Below are experts of layer 4 (counted from 0) of a mixture-of-experts language model. Rows are named router (the router's row for the expert), gate (a neuron's input weights, with its number), up (a neuron's input weights, with its number) and show model dimensions 0-223. Each number is 128 + 24 x the weight over its row's rms, rounded and kept within 0 to 255. Numbers have three digits each.
Before each expert's rows: "gets" lists some tokens that make up at least twice as much of what it gets as of all text. This comes from a sample of Wikipedia text that the model never trained on. Tokens count by the router's weight.

# expert 6
gets: "1", "9", " ", "2", "5", " West"
router:147074132114113116141102158119123145132105126118106111119146149079162173134140148106144117088127154095125168139103132103146107123173129089115147101117091127160097139141155144128070150148133142108114148154182143141109163142115117150140127137154153101126151109143091121165128139153130118076127114128100165126136153109134115112135130142123148094077139123139155098101096121157138164136139156136165137145113098142095162121109098143070154130141102100123174111126142108164111124143122156122079098109149116103091119175156162118150171134137069144085125129135150119096106082118146132159149159160129115133182175108133140137138089107145114122133146107100150121152144136152162096135113
gate2:121096104147136151138093147127135214123122145122088106084166134094124126118160134076159128101132110127129141141120155128159160139170165105149137108105162136147152153163160166094079138145130123089133135124139110156101159133099094102145129120170108105124095086171127141124138145127124138109082117142131167141148144109135108142113113141101126140049151113077157117081158141125180124119116124139138142104124136114116117111138110135109112139121099123138126132102169121139139095159117152129149100094170134131118118128118103121165118118106106126059112115126124170121134142162126122123124131131148120120174118084093145106134101119100100115114161111084093132122144135120137157174081
up2:124159166111120108121165115126126095120112120115156140123121105146140147156098123162070162136111147122161088141144114156112098108100113175133131159169120121126116126102111119162171130129110104149099125116116156116143101146109154140147133133126151173133159158108123102120103115147129109130168142102107107137098130125099111124163160120123115101181081136169086113139124111130083146136139117136098117154157122139125130123096165125136091109152160134140131094120100128101099119105125100085114178184087113129122113133162139111106132131129135149210165132111117103138143089068143155141112127134138150138084136158160153138087122131125176138138064151124156156148100164136140123097147

# expert 19
gets: " of", " to", " for", " as", " on", " with"
router:120059131087106108129113145119129128117093129093113104145151150102188167119122159103160120109133172119123173156099125115143142081153152100117153116116117108131085146155146111121117158142127144132115132155164119131123156126145145133126157170150136151113105152128117097160139126145138119090146141147120123075149157126099115101138129137172110118120139124127158095085143081126141159112132150118131138119106098137101172100108091129097136092136091096113171122135120103171134089171161143132065113140149103097134140189114133109145160147127090132106168104123126133111137083127125137151139163143130081117142176078142151127120094149156104119156133126113120111136157084164142112138135
gate5:098131134137068157122085123155141128108056125130146131112126114121182139126155140111117156116161148137144141119094147143176125165146116146112131125135140154125111140190118066158080110130139122160143152128136103149087154121102120098146150162145139106111127138125138090157107099153146109124154172168131130084114120112108115117136146117160105131133095153129091139108159114121151110095132103108086125113123092130152140145144138155130111172113104107131116111109131090117162098090172112139126158147111144146120138184135145136142103144100143160161130084144142112161162114160165138101143150129162168114151117099091136071141125129164125105139126155104130150147082135166098141148153
up5:124164114131099188099093121164147146126070122102170120113139135147168095151116133150137140110161117133105130105127130131151115135130120143130114109149132165120154119174145099149102119114147117136145141138127080116101142134123120099135124131150117107114130139120112124145111097109145110149177178122143141109122116107122104104133107125168133147127099162145140156111139123124136090095111136122060129130127078083157160106137166160133102168104113114148095106135110101101154086086172126112130149153116158166138140146138149149197089117096155136144124089127132129151161107134161163099124123141149169127130113068099125110119124129123126078132113105116107166114091175160087137128181

# expert 22
gets: "-", ",", " |", ":", ";", " been"
router:132085112084122100126117148111137099111064117084112078103101185126172153115120120092142155095140161111109132151088121093108112116159103098117133131109104123112088141140122124125116161128124124100109146132160135135115127132141142153136142152157166116114126112123116133152162133153067113099143136115118150118119165120120127093159168166120127110092119096109143075093121101163117165136129171134160124139135097108080159105119105120065136122148096097120168127134117102146137093162126149152053094122134110110124134136144141139150150133132101132089144138174140133108106118145123128149123176166117118130174146152156102132142103131129114139145137107114142124138160073145156108103102
gate0:145148108165114130125132146176101123136093105084112131137116078135169147185151088098138118110148107121095135170125131169099125141155120069150120092116098087131172134115066151111094161094137107133113111129145115081128143144140148147096124136117150150101151127183147167099149146150111102099099095117133123167145175099059105104112118134138145156154102112137115097089145137131119106090114102121090131151145125134158129120150144122087111081102099124124169151129112115141131104134161117138083095111105144107108114098123126136162108106102155121142136129135155150114123133135128141084122129150113110128137139146131136129145139156139154161109087086134079142129113135091138148099126
up0:133099135118129174127081100110118137124182119153133149128120131134139131085107126133095152141074133093155153104097133120116114118119114145107159139149103118131096132163128131155150132144090153141137152153127098160127158122148102098188128095143078122145157127079129132150128115090170149147152171170101130140112116104185123163118158117148111138117127154139109174169106131148145126144150124128158124150122117156117147145115137070129131125099155155106130120090128130115145146099171127088153156097138107119123121133145147111133151172149113123131148169165149087146139102099160133195146101080125159137128120066113134149164117113112092086125124154132140114086141134132143107158156

# expert 39
gets: " time", "–", " of", "|", " and", " all"
router:155106108069094116127139132107103101122097134102103098142112136114155174140100153091177157072141151113125158142108092111123145146178130084104150130097073110146106155118111114127110194139113137115131168173169128151109138143145131142125150147138175129114114135124114120123137127132093122076141166133095118094113146101132123109145124170146113122084152126126144089113092102154141169113124130148157146151104093136082147116107118117087158131156105111112142141156110105153149106131132155136100114119128095087119122117122126153092142149139108137122125136154146087094139129125127141153156134164110099128150195120145142139133088119144098109127158107091130111147167089162157104154141
gate0:137134125117127111125161138111120104096119170137111123157124148128140147096122155111180166099133155125208132144143141103118129122152087120117104117103143127124129165109125140122097127146104127155154169113099089190098142161113103136101146113109167133138107134163089121067126097149101124134112183118123150140146141112111110110127156096170148145145088086092179131164158158140152121123138097118133102157132131131111128087169115152123127108170102121135090096102097076164109142118133123095140176135082103108134159129151123170124127112155108109120114148103165126142068118131136117129109102157157125141133144131120101115149112141114100132127182158142122155135133138106150156136094
up0:086133110154125153123088154149164129130115116105130152130123161125111099155166133159067062177121112112097149139129130114138138129093114135146114104122097142168080103123158130156113114108151085131113143121131147108139151125094133143150107134127122136143155101122097096181141129142141112100155104150123142131172110152142165134162081160092103092139136165151068139082108102114121161134116168120120146122112132107116121156099098130125124118105114119103139104092170161100118129118118140158125062106134124148133118156133105089124167168122153149107166112144121151134139083112147128109113146120096134084137132077104142171101143122147118131149105138118145089127146129120159074105146

# expert 12
gets: " a", "er", "-", "man", "or", "ist"
router:145069124113111120086100153100114123114100106096119097132131166126148179115122128116159139079121141102155182168103125114140122111164152116102141098092112108118123092133144115155129155133102145108109166134177116154124137132103120131115136129133126104113151130114107122157122104154129164084124143135099125113114137157115119118134136177132121146121146122117140126118135092178161167119122186112148142106094111121075173130127062140096174145134121095110146094112133110151148132142125144118102094124152095124127095164152153097155160171131058132137135107125104122125127122153156133167152156144152107163161172110171149126115123132099103163143131132093132158144142099157174116123133
gate0:166119121100143132120132132137095162150116117136141129153156164165142122114143149139120125113092119113128137123111102153108116124127129125130130108130106158159133112099106133083122136127132112131102154136132127150118142157115142085092091115109192141125160097108149121116120131179125089115134147120145144081109148091156126144085158161188152136080130128175093132114135110161094155108107136134114138097098135093120123144088128083121149120127133085109137182169078155112118127105128136111115122115120174130113141145135112084157125139151120124132123097143129166137180134155087149112147141109099130189124109132103143159157176120140220102115141092119157133124111090158137147118159
up0:082157108118099114143136091093152094120142117121111119095112115109113121141122093104132155153151140113163127121124175086130130125157124122113129151144131112121124143144136147162148114112096145117157121123143134119127101116180139154161154123136068106116134147135111153156145136062124158165108127129132106179131121150104132108152109112066129131156138168079140143164134127090136100130177117158123120147153127157119188126142152164139117114136140147146143054104147114099132107133158129100144163126117070115135126118125130165150154098074159133105137155117156107107089097126147112131139118108143130089144149135148108098127074118105051147121102090154108111139131138100121135122112

# expert 28
gets: " ", "7", "1", ",", " and", " his"
router:129094126096099088121111158127135115110115126085086098136145131109163177109124150090144121109147165097143165149085112092125115113154144106095151108105102099138101111150140116155102162138090147124110162164155125135121154127147127146127152137154160099115153129116110105154138133150124133087137135144106140131135157113124111111158152153110149115112140081143143085114092108154136180119108172166160133157106098141090152108129085145093143125146102103102167132132118096154115130153131158117084113114121086098116120175157158093139156150143077145109150126162136104105101093148141114165162146152124114128180164122155134114126107112162111126151144140110160109153166105153169087124132
gate7:106114104120109116079137136167092164150132120137123091118128102118122195108112101152113104089141135127086138126115094140121111149157151149126134131085136137171126116118074165112124157157173171127147156139142148135128137107151130096168138134137134106105125115148133147113125112143124090114136093145129139116095159131111134118142141152160116151129131146156126073139106113120120137108135158211137128118148154143104154119141148064109109119156124173116150119093082141139158158114120134158139113066139138141112088106124119149146113113115074149143103156129086116130110130139178077170156121122123131123194131167133135147162135125098145133111136127162132092153126137135153083103120
up7:156151099153149154171100113114104127140122158096142168153147157166162101174151135108132125144117142156149101137129152139106113100134123097117155138161129146135162124147180068145128130102098125113126110125099106136102144135171120127113118099125127171147141112134144126155086143120165139150139146108110134158166138154140143136088140098116114177167108108163098118103156133134146113118106101092138129098115161108189130165122099121122119156126144128156146121163166107108107088126148134097130154132118131124115122178119142147174122159117142108132149106162120120137121129144106122042127109140144127141092127110134135086131172173183140171114092140090126167101102137116098140146154

# expert 49
gets: "1", " New", " A", "'", "land", " South"
router:159086149117090100131132176139102126145129134066115120126130128126153139121151108122132142100125159069138156146076095126115149107152141124100118128079098114143104116106154123135103147157104139092068158125177132122129146139110123139110134122122178127137159119145102150139135125142099124106156152150098107144114135112099086109144126133169138162106139122140166091128122093176132161153082112138135153131122082152074116155151105169075121145154127118116145105133096111142126140160161151085093123134117131139114116146153151089112159139110099103109129086125144123125112119129122142196154141150144119149184156101160085126140111131134143138134126136110116146105177102167148090119109
gate1:119090136131136107124125072179129129166141165095137136089134102154125096098132108147104157107131145107158154149151072141114139150113094113110136115126095110098113116133120118130119133122153128101127156127161123155130138138142077087112130083155152091138151146157122155118163106123111117132111097167105118104102127154094107136152100098148114159133147142160135112127150143171150119165105100150099157133149122107138131126128114102126122143102103150142119077085154158098135140091197135116084125127117173163119160100143075131125157137118144089084123181091121112124102093098130142153185144137176097123113122128106136134141098138116158103098154114132115104117131136118125083163128
up1:136182122125129173131125182115122134082122105151115123162125150117125126183155159113128096116119117128120095104131160126150116115149149138145138115128166169164122120135160137130126121146132124165090099117097128111124119101123179132130144166105092159119114102098163072146091157121160139124114141098123130149161153114167148151100161168104135095128116109114127150130104110099106140085132144112153096140122116143117111121109134170156154140155150106111145170158115097165129125168091145146176142131144094096134118127111164093142132120115119174133133073183148151114181176153132111115068090122094137139121132112137125113098159109137102123138115168124144143128133146147113157081119

# expert 7
gets: ":", " by", " through", "==", " its", " into"
router:149066130112123076106119149114109114152121120110116105142131134147176175120145129105144121114146172105146145169088100113118109131165124076126134126113106122118105125120131108171087182141105152107109149145145124135097133118158133119117139157160138129133161131114088114145162118139123149101126114146099141115130160099145112109129148177142117143117106116131153088121135117154169141123137172135176154111115083143107176099102092116097136145172086106114187107141097091169110084141142175122094089141131090140134122176125160130139168096123083133111131143144148115100124111143112122160135169158128096120156165097143129122143131133148117141144124120105146160149180090145136133118118
gate4:086119123099121134134122115161098135150086102104131109094110166121108106098155110075088101117132111119135112167109138176106115146151080128133112144104147177097139118148134083139100116163136131102155137142124118114126147167154137135116166098140143130143113109130120166114144126120115133139103108120126151168117127134124161112132104150126152108045136144111153156172170118127117078071133138107147152169119129108135118134121147156130113146123150155135145149166136081125167111121124181119137114130207176144147149160141119146131120156081134131103101111058134148116125140140121118117133117163124120085128125106108168123156130111106123126123128138129100142171117069137146152115159
up4:074109124142103118141107107112102113163113095123125124124083172111090118109097140100114111108088117101123139124093133188117118128132071139111142155113111155090083113144134069167147148166144131123126125160111103095171124161142106133102159076144111121127121117122127183152114126130137165134118109142114135139092137126131140122140106113097116159137118129116161157162127093132159133078152120129125162139124154108144112124118145107129104169134124167130123147160132093128162129088097150089148130152154140152186151156142146099113152147133117106152109109092125135129140109148138098109143122158154111103120124060125163138132150166113074134155112172117089126157147096139110145097102

# expert 0
gets: "s", "ers", "es", "ations", "ings", "ors"
router:149085094111094138138090138083102135102100112092109076155125130098152144095135114091141127116151166107108166129124109091149119088162135112123155111122107119124103136140159145139083180145086140122125139137168121154106168145126131139135152119170126147125149124124118154129108104164105131116118137146102115109121153128138092116131145161104139125106140130121142109135140075174145174113143148142120133101110090121112193109130084101087174139151125113083131101131122107180120108186150134138086106117137089087119125146136187124158164153138113143116140121152124076118145109117146120120173163127121098124134138118146133130097117123142104133172117128087116104126125089176140100138114
gate1:152117153160136112058135140126107106089106079129164098150174148110109137101122154163106130137153127140123142141113099102160127138173160144110097114078120127143124152154100112100127136073132159155150109115138089132115127161137155118119167135178126138063157167134149120122103137137128111117154138103115140109136119146128097126092115164130124111124136134086151139106155142130110127118146147094129111104110106108137162135108138095142114121117090091093146141080161150159150116127116142160119158174145121043163128145128152131131110127115147105126090081138104125097140142141100125124133157186131120127154129150152121149102104100159126098156110137122126075107084131148158121116096
up1:141144096140107111064095135110130144102127080122146126143167127144099118075146139135087145151161106142121150104105110118140174131150162139111071113118120150161137141142137110090124126112122146132171102080126120128115129146128136114132116123199121108094176174128119127122128154129099106162115141103118153120152111155134120130095126156109118135121126143092116147089157135153124107114152134088120104156134104117140144136132148081132152131126117072102106091082179137151146158119144136179142146146133139071158123167119138136123097123100161120142113089106098144128148126143135115118139117191108103115138148150102136152083118115150108102127102124108135080129057151140135141139085

# expert 24
gets: " ", "er", "ar", "|", "r", "al"
router:144085116132079105109117145115116130147126116096149103083130139119177152113137110116146095118111161101136173133095107101107106092164180108123121110122113123143122135155149124161124144163088122133120162138181144137113153125138129137113174132118153109108106133112128065105120122145136138096141127154097146107108134137087135143145153170177139111117146112129155102136091115181112113126112123174107098094084085137083154112141113131099155118115132100129149118136134094157133146147138168121083114106139126124114169135159152118130190164163057131104161104111143154126140108123147111137165128152118101157173171149160118171120114138166104128112143116121123155135119110157148119130102
gate1:094115135162099110135127135119143131113144145132101159095137132109115133107143108120131155119111130131154070159077093120088140097187136129106119138116148120134124137153140115135185124180115089127137142119129153131095161130124135115128146122091133153129139100100126140108132161151107097113095103089127120125112141132120075180147102159105156091102113092129118107147120149152092143105143122146098109134138170154130136120145129160135107152124145132170114118137116126129153128102140110140110129106090143080089114133199207148130127170127136101129168103100174141145122110105176069116123104169091132131110133131130088160150133134153125131100113147140134115174105126123114103068129
up1:111136117139127131148061137109125129149131109148121126134103130108097086174102162093167123169099122124121145146095091152147131107119067132140165141116148159146138126111107075152117116059122127131107123103123114084150110103137097125108142121142125124098129152123092120162119135083159132106159127124145088091147141141132134113130143159090126147098101130100137169133113136126168114145139112169121152092074122093129156134144155148153132118104124108121133103148158102116167112136122152141140128127192122107190138126148094131103130151113142162097142113160146095139164122161099155138108130091129117125115107134086108122143148114107154094113179149114084165081125137172112140147116

# expert 5
gets: "2", "3", " that", ",", "),", "7"
router:116080116112098100115127157115123118118109104095100099116131156130164175101119134080148142114143152086140165128118115087137123103166147082093157110106099104137089108152133139134120168121110132129103178163159124121149151131117120176129162119155158107123157147106104098159140126133104147097159122143088133118134167128133138106155149164146138124115136093129148097116117100147134155115123147159131140135123110135098180104120096145100165136137116083092162128133127091153127116133135180113083120153124098106122119153139141089149153155129086123122151133153135112113107081132150129148149140165127093132188174105157114112115096102127098121139146110074147110145165127171158090103116
gate0:138147105078113189102121162107126159139091102140132076117145147119155140116175134116107137122120102133095144119077107139191136128137148120143101122102112094131127097087113122130114114128107179129139159111103154134154109137148135077095132121131116107042133083116120105127143141099096162117142124114137079127153126151113150120121126129115087153151160157145166141112143116112148091144136131083143132149108107084139126152123143125124180123130115095053123129142130127109146148119124117133131151134148109130134134145094113145097133170135110130130113112157133136130123161146113119095160150148118114132150113131153084130069163076088148145122143102133112146081189117128131118135097
up0:097150103133156114124122115135150199181127150123138130150131127097090098149145122103150140136130131159140132143127123117129149100141154127109084125130128152160175075137122146118140115102132162119127139081127088145106138131056160108135128087184140151140139127110128179135157108105133122142168132136134150100132184107124099131134108113115094147143136133094136101157162083135100114090127093130130120104147173122134170126087127179156114113126094170157144139127160131142149120107146122126133148092090108173130117085122149137157132160077145090164142096090141154140136139111109116160120115130120136101105156124061141122124136138130111157098144079149130129167154132119127122108124

# expert 61
gets: "\n", "1", "6", " C", " G", " de"
router:113082125102103114123092144111097094119121101095124098146133151104174159112145143103116138099151151079160154127079128099125143102176153114110152109117111099156116118146145128136099169128093164146099148160180108127135154155108109150149145127143148138149144136123088123142138162154113152092127122133086153104156180093118120103143139158136147116142136082129129087121128100158138136090109124129134111133122093164106145108108079124092161114152104107092132125127140115149161111167108166119078124118127102123131122183160140079136174137127085155100159146176163107098101101132160131129155131135148103148165171098150115117133098136136128129148120143115135122151153127153160106103116
gate0:178111100095146123122123124145151146144147156139118132164150118103149124126156126132165112103123137116102121122133150122130185143181169126139164157091151161159135105122134088123154158139147104109090177136139129091102123094125141120117117122127146156112153108119155172084084116167103137128149163149070161080158123125161136104106153139140113118173140102152131106131075115139128113143087120130095164145155113128140105109164129104146148113120151101144126173146153131136172157130167178184139122139113151112162137175143068121102130134134124154142085117115123149110152138084106120135101113121155149158140124080149136158151128096140152157120117138131129133118117121158174109119115
up0:147152089117132140151117105086169097126132179101126149098114120180142135164131104138119115127143154117109111123109182123135126109118128106099147090174123130171155143163111184129136123155132126197135080091106100122129130140160136069133131118137071117074109120126145118129101126169140179121131141136129161161153124124112120151137133168114154154119151148159127111073162085143138136100161162109113138144120097110131108151102146121129172152146143085117144102122180134134138152149087098120130156127128142102117116110150119122131123137135147142150176122119132129125151098149157144075110125125128141188135104129131131083097090155126137132148126135162126112134142142113151157137081

# expert 13
gets: " ", "6", "4", "if", "ov", "ock"
router:156093118132122114139130164129122147144124085095120097150096115116154156106115127071140128072144145091126137154074125084130125092177115100107118129119111122141152122129165119140155183145112116148126181131178145125153183134122126096137149109160117132106132114118136119120114124162093129116131141139081163124130152094123098119169125147138121129113152118130159111126121097196169169102119116164140169162115102120099146114142098112059124148159124109118123113123129102125110142162134166131079102137163126142096093124139177100131157142111113128138126106143150119128118129131118147156144177122121107133198142122131140109159144112126136161119143103132116115122156073125153105095161
gate2:122115127159124103126147127106143149152128103123167098099117124135102135140117126096172156147120141125131122140109091156060102075156159115144119100124122101146155116125135123122139150133132130076092123129155162124165149126130142139130115101073122110121157110084127155110056115125083143110175127162084118134095109075142124158134127144138151149137072103119137148172149086143176127157116117127099135142112125117105136106119111117117104130146103152121151097123097121109121073127143185127114115110134171170140093113121141117108128146138110113156129122141105129127153117103080170105144169148102139130124147172133131091120152122131181127065103155131092152105119122108094147126114
up2:101143116184141155140136155127136150136132114109120135096122123102133146130090117085149184138133147127151157141103131157114076122152156157144127165130075156120147127114176142125129131121121113084143125128134163116120154153098104153128137131124153163103116128111114128140132118173112114066138170163125103118129103167119089159153162146115132101148105087116165134177135134100144146127138090220113097109109162149101126110159128095132118117140174117143133111126173161090124098127127119123111203119133132171088124139147168122137146161140095137115121146121133111162083100108106110147127127086145137149139140115112155106097131136112123153145119141123120149136110093091126159103102

# expert 3
gets: " P", " G", " K", " D", " L", " N"
router:124075152108095126135118169143149130097122128096109080113151125134154179117107146116145130072140145054121160168115125152146132123170146109091135095119115128154083131140154134145108146164123122135120170137177143156115173145116149140127150154159145132136125132127071103146156151135120136118106145135080151120125163129111116128112138170146107101126159061150173075119136104170156159114105156115128131139157086149070155127130116147076144156142106111097133151127147113167136118145115158113102122138130099122117124158137152129134146150131096125086149140164115134101115117134151130146138104142141111124170155105146131092098099120145099119160146131085133099145138127157161100129122
gate2:130131097117126130109085123100163125132128115134113139114095148132122130142096095133111177113119136156125156099164124151137170095144132077100094144116147147132072122125129138092125128093104100134174143148112088156120120116120117054130127057126102135124089101157151107106173125117087142133119142146133159137133135148126113151100115160150129119114114132139185159119174129156109097118105106160089109119152119144157123112182132080124067086141113118156131137153135135127136145179143142117133145113127136114131057122150171152150088141145119117149110113176135122132126100132127141135096130131144115115126162129106128157157183129129153154156086126134121167115103158123135130166155
up2:130135171116158151095156110133102159141130106140157082101140141145142148193101153098145135150136129086097111165152142138122100150136154120117137146120104133114156132110110074141140141170129095101151145143140133134106115134116127179109127146170146143133127108143127144134092157150176126143132085125126098151118119112189093133125156099107174113134130115120131137146105119139121155159117102157085089137145160129135136141104129127147138122136137148139110136105097118102143105135159121125114107112118096099077142144139113166141105150134147129165173165076149086131115103138176103119114131160074101121152126149145153158133095152182159169198103109136127116133098119116107084096134

# expert 15
gets: "\n", " and", " (", ",", ".", ";"
router:126070122104091106126098161114113122138096110079102088130119153105171162113139140102145127089137142121142148149106115106129152110168144101110125104124127106151101122144135130141112189135108136121117179143153124124120152144129126144109165144150143125133133132122088117159130112150103129095124135147101119118143157120147113093137168164139110127104123129122137101105089095157141163108110146140151135133107094135073171132144103109094144138148130119093130090126118083151133109138122184127083109113133098109116127184164151104121183164123080147110137093131121098103115091130122112159145142160145098120185187110187106119124094118146095128143140153101139113136175108151158112116124
gate7:139073144142097124097117144138129172099113148121138083127108172094144133084115128070137100129139133131151118107152159098128153153139123138142129110092121124122102088125110107098087112169130181141135135113109145146126093116103143122138153123156155151161111117140123100100131145196137123113148112077110114100130126138154125075111140145122100135150128124117136086151134144129145150134135163140122130088084135097123165087130124127120148118148163143163119089131150095136133159117130133174155149134162111131156089142115119075122132168115089142078139096109120159098153100137134121116132156166167156102171155140109116093161069158162123115103119125118156134093147086141117135107127
up7:122105114134095130134100123137158135080128154098138079116106163102125116103126119080123115123140131154139098102161157123162153138135148149133121118125131131139073090140133104112128088164116169148156113101094121126141081111117121106139146126157145155164099112149112073121149144191084133123127121099096116104126113143137123057086131118137109108144125124092139110138135134110134114120162135136114103118088134109132148104117129123133139134179167111148111075128131117113124152091117115152155131144160139144173074135096097071109132152115089124090138082108132167130168103122123097106138147171156157102129136154131099113162086156136115126099098133123165128094125080142100113143127

# expert 56
gets: " ", " first", "1", " second", " third", " would"
router:131096141099101093097134157122137115104106110083121096144123133136160159141122126105143101097140155082150156176073131141156111124164124115109132123097112137127096135116167122153116179129120131132110167163166126144104156130145125141131159135152165146117163135117107142140116124147096158080137143152107143107161192108147127089143132161128108108118149127139138116115114120157114181132113170166182133139126115137098161105143109169086118148163104109100157103150135119149114125139119164118084097137123117122142112159157161108143161160138101138128108144117137106089134085104116140135150163150121114128175189142142112143114097105148130137164136113118132116147184117149182085144106
gate0:114115117117111127147125108148147117146143104094126122109095143101103122119116106108174104141084138100103134123097099138163133124147144070113105159156132144139104097107121089144139186149136156078158176098125184100133142132164149088161119108090115134140133126123130128163125155118078120113166165122091146112131080097123146173144129140122119107138142143126170144134081104139134164108083121116130141100161101106134098116147082166136113185133102103166132127153171116110112130111098155143108086142144142120109124121136134157080125138106162124136109124135172127069143109103126119160147113128088121135133109105121108129108090126134110075110094134109127096124149133142134111164093
up0:124128104108076112131116123126116117147148118120149132133095142123112088162123084111155106157121151118159156088099160147145118120135133074135122177110111137142130086113124085125145184155146137093134177095113167105168120114156180133106099109110110128133158144109187135131114170102110104136152166152142128135105105074146106175132113117096117106147148126079183135106081112127145146115095136107119131112146114125133079145151084144133113181125123113149118127161148127113099139105086147160105095152120141119116134114134140136084105119105143116146130129087144132106163119128114153158128118105058133135117109113111094125117110154114118108118084128137101093123143109116134132150076

# expert 52
gets: " ", "0", "S", "E", "W", "°"
router:138085101123112111125095145130101148105104136100085095142144158109180144124144115063151117101114175102113154157106095096101131127141127089109140128118082108141090142139148101123108168160096135118113149152179100097124159125122130143134141167154152104122147133131121115169147101139113130113134126162084113101127161100138098096146156178127129099122128093129135113122111116158140165124109142143156147139079063102086129123108095129073152117143089108112161138134124111156112139179142143124100111119131108096127130180138148091130169141129076161095154108171131094115120098115135139177136127150104104143152155111151122104129138132132109128160144111114112159122149115153125132123141
gate7:108119133141121119174123148153164154108117111147126129103155141142098093107169132115140139166101111125130123106114124114109151113139123146138115090095114152095099148161159136098164144138125166149110113111126099114144112114067163133114117100129133143158119154130068088162070112091125158154138139105122159124098164147088134124127105133104125069151153139093169104110196108145155119145101147129125155114128123096115148136097141166143125142139080120091176134147159106143121135116142172107148139157177130154121125132133120118128120135116147132189148123186086123147127098092126161130140126181122121098119132113126123105163156065106096131127155117133111157131115124138103151128105
up7:170116141177153137102144139134067124129189120128097126085177110105147138118170126121101076139074151125128137101099179159156115165148150124136176118076161115102167143072142105123120100118123145137124092103130118124119121119151115121159097125144138180133124136173131084130098143161142079116134097120125128125120150104125120143146117118123156139092114121131146137152147161155097125096124117142107094128102119118115109175119121105130094115110169157172094146114153136141123129157104110121106115133087154157100103107144119141150140114134081135107138126163128158105105120161145153160149101112146112140127115101130104118132151133114142165154107085143101124145078145180135125100138

# expert 42
gets: " |", "1", " M", " S", " H", " L"
router:140101137117077120128124135133143113094112117078103091136112152114176178105126146092118126083140171087126146177083117115147147130160126101102122106123104109151081112146142152146123143173099141126111136134176138101134160144130147147123129140159146129111126116135112098143108138157121128096140120144082134123159139110100155101113166154141125132107161123130162083128118115156158157130099164128151158150142087152056134122100100124076153140165128103083162120145155096171152127137130159119086096145116110139112109180134181135127155165138105123095149117166137133148096116108158129166129133159114096129164160109158147130129113118136103142146144147098133133143153137155159114139120
gate1:100136110131144120161102089160169157099126138105124102151170186135118151122151121112157104107123170160066091136109089144137117147105097120144142115108140131157091150126121121117122122161093148122141112153118167076144170107141128173131107110104110094138139114138112135081118138124147126111124110158123107141120121150118140121149150139150094170100150134091172140158074161130153107134168133094139118123164094100113113133150121100111151140120160136115112150153127136117122151154109153133122117116143161116161154148093157195148136151108132109083141116135110151163128174105132143109147128147128158123110123124135097065081122102119089198176140107102110108129130135135125111151131
up1:175110163138141122089153202117097168130116135120145169143143110150144098167094103133122166147124139141136155124147117120126141119134117137145144158130125098105122130120092097095123146117146119121136142139135110108148097174152144105141123138139168158087156107091171168149174135154117107122128104150152081123068147115178128121140110096109100107176121149157083079143143114138107131117091094117121107112099122126156139129128120135155104145146131111120134124122124132178116147157164124125098135149080111169117069139142089080106134103152123116146098107101155135126146092141097168144177134123150107164128128140126130156136166126134176122107134132157135136086133087114110124098111

# expert 38
gets: " of", " in", " to", " for", " on", " at"
router:099088115105092110139105157107137103099074114083128096145125139110182162126126150103140149095148150105137172156081132117131124088151127101077132146107096083130085126157134108123086160143118150116093163147161120136102168148149126131142168162142158115109125115128114103159138134164126134097115150174079117132153149123096101102129145150143147129117143100127129124095147104128147163118100163125144124131109095135070146134102084123092136120161111099092173136118130118160161101153174142134085108134128108084127120152142137115148174148130108136101134103166119137118133102125124125163154154128118111106152184105159129113110114137134120133147118144121158106118146105162171098137118
gate5:145094139143106085116122110141123123148084127104161133105130154156124168105178180105166118147124125150128077122138154153078114121115122166108130150100159099111127118129138042134096110128144110115126160097118162093123129118119136157142135117110144147129102126123088108139146114151142101116088142117117109144148118110111093145129129149152134087107088087124091154070150181115153125096091141083186151095159115109125119134117145139120130091121155117126155128076148125149145080102137126124140109168096149072088158151124126152121113130147153168135133159173140151112141123126106118138153171139087108134135141110140154110123170140123141099110128133127125109152147125160148109131142
up5:119142119112117102158116111128154117077135129155122135137148135089124107158102118126111160116143140118162174126118127093141121119131109112178115107141120094175117126164117177119203143146143131156117094168130085167175128137121131129109122191123177137098141109158135155136140160113112127141145116079141173110119137116133158127128127106110152136132177150129140083144104111129128123175129144126071087157130144142110138107156098141115122107147118115157124115156062130128118157135138136135128127090161082172160120157107122121124129107101113097125143107105112101147126127152105182140053138120133124085127152179128127145137123157139106114135136115152134155127131128120110142074089

# expert 23
gets: ",", "0", "1", "2", "s", "9"
router:148052138083097091101127131098133156138117132097104103145135137099173169112127125102159146108127149092133128139117103130113123121168130077089154112133099112155072141134126129144128146120101096119114163168184098104125159125128099130111151119145172110103095130136115122122130107120156156093118117157086122133141147113099089121156146158125107141100123119128138084121090118183142160157111161142138141141093096144077154111124099120073142137152111107091139148147137101160123112171115135136082118079120090097125142161146130125121143162135074149098139120131142097114112103150167133169136121145147099148156165108166122135143127116145133119143151135096136135141153130139167116140123
gate7:105100155131163145095098129097108119135131112148089133153115125097135109107121145118129134142155112110163134133147079106094125132151126118112144166144116160143077144132116169120112147160078086119141121188147104124139129140093103160122103107150103135123110099163132151118106116131158149131118133173082172137116088135160105132147141153111083180116129179138154106120155156135145101133146115135140139150131130126083157074084138132130153095118148140115175180150148109119143138116123160172135101115132126091144148137093137170156118100154144111130102116128109124158113139158170132129164085126158144145115163112164149170159164134099128132139141102117131138144110160130169078165105
up7:105098128130152122118109155079135123100136111139106138154110138109136114116151116126111114136162117093166124117139071131083113136137097144144150163136126168172085141121103168115133140173071106092139116183132103103123149136087110167099093118119111105147130103146132147115090111120155158147118125166103186164092113157156104127128142125115076155115117176120124120147164138138141075132174108124110147167153140149087140096091156113140145094111155132107151170133151124113135146115116154153136133130143138102148132149078108138122109129142140138111111132120104129183134125132184132138128093136160145157147166124136115179143169107098129129140140123156132143137086160130137091161121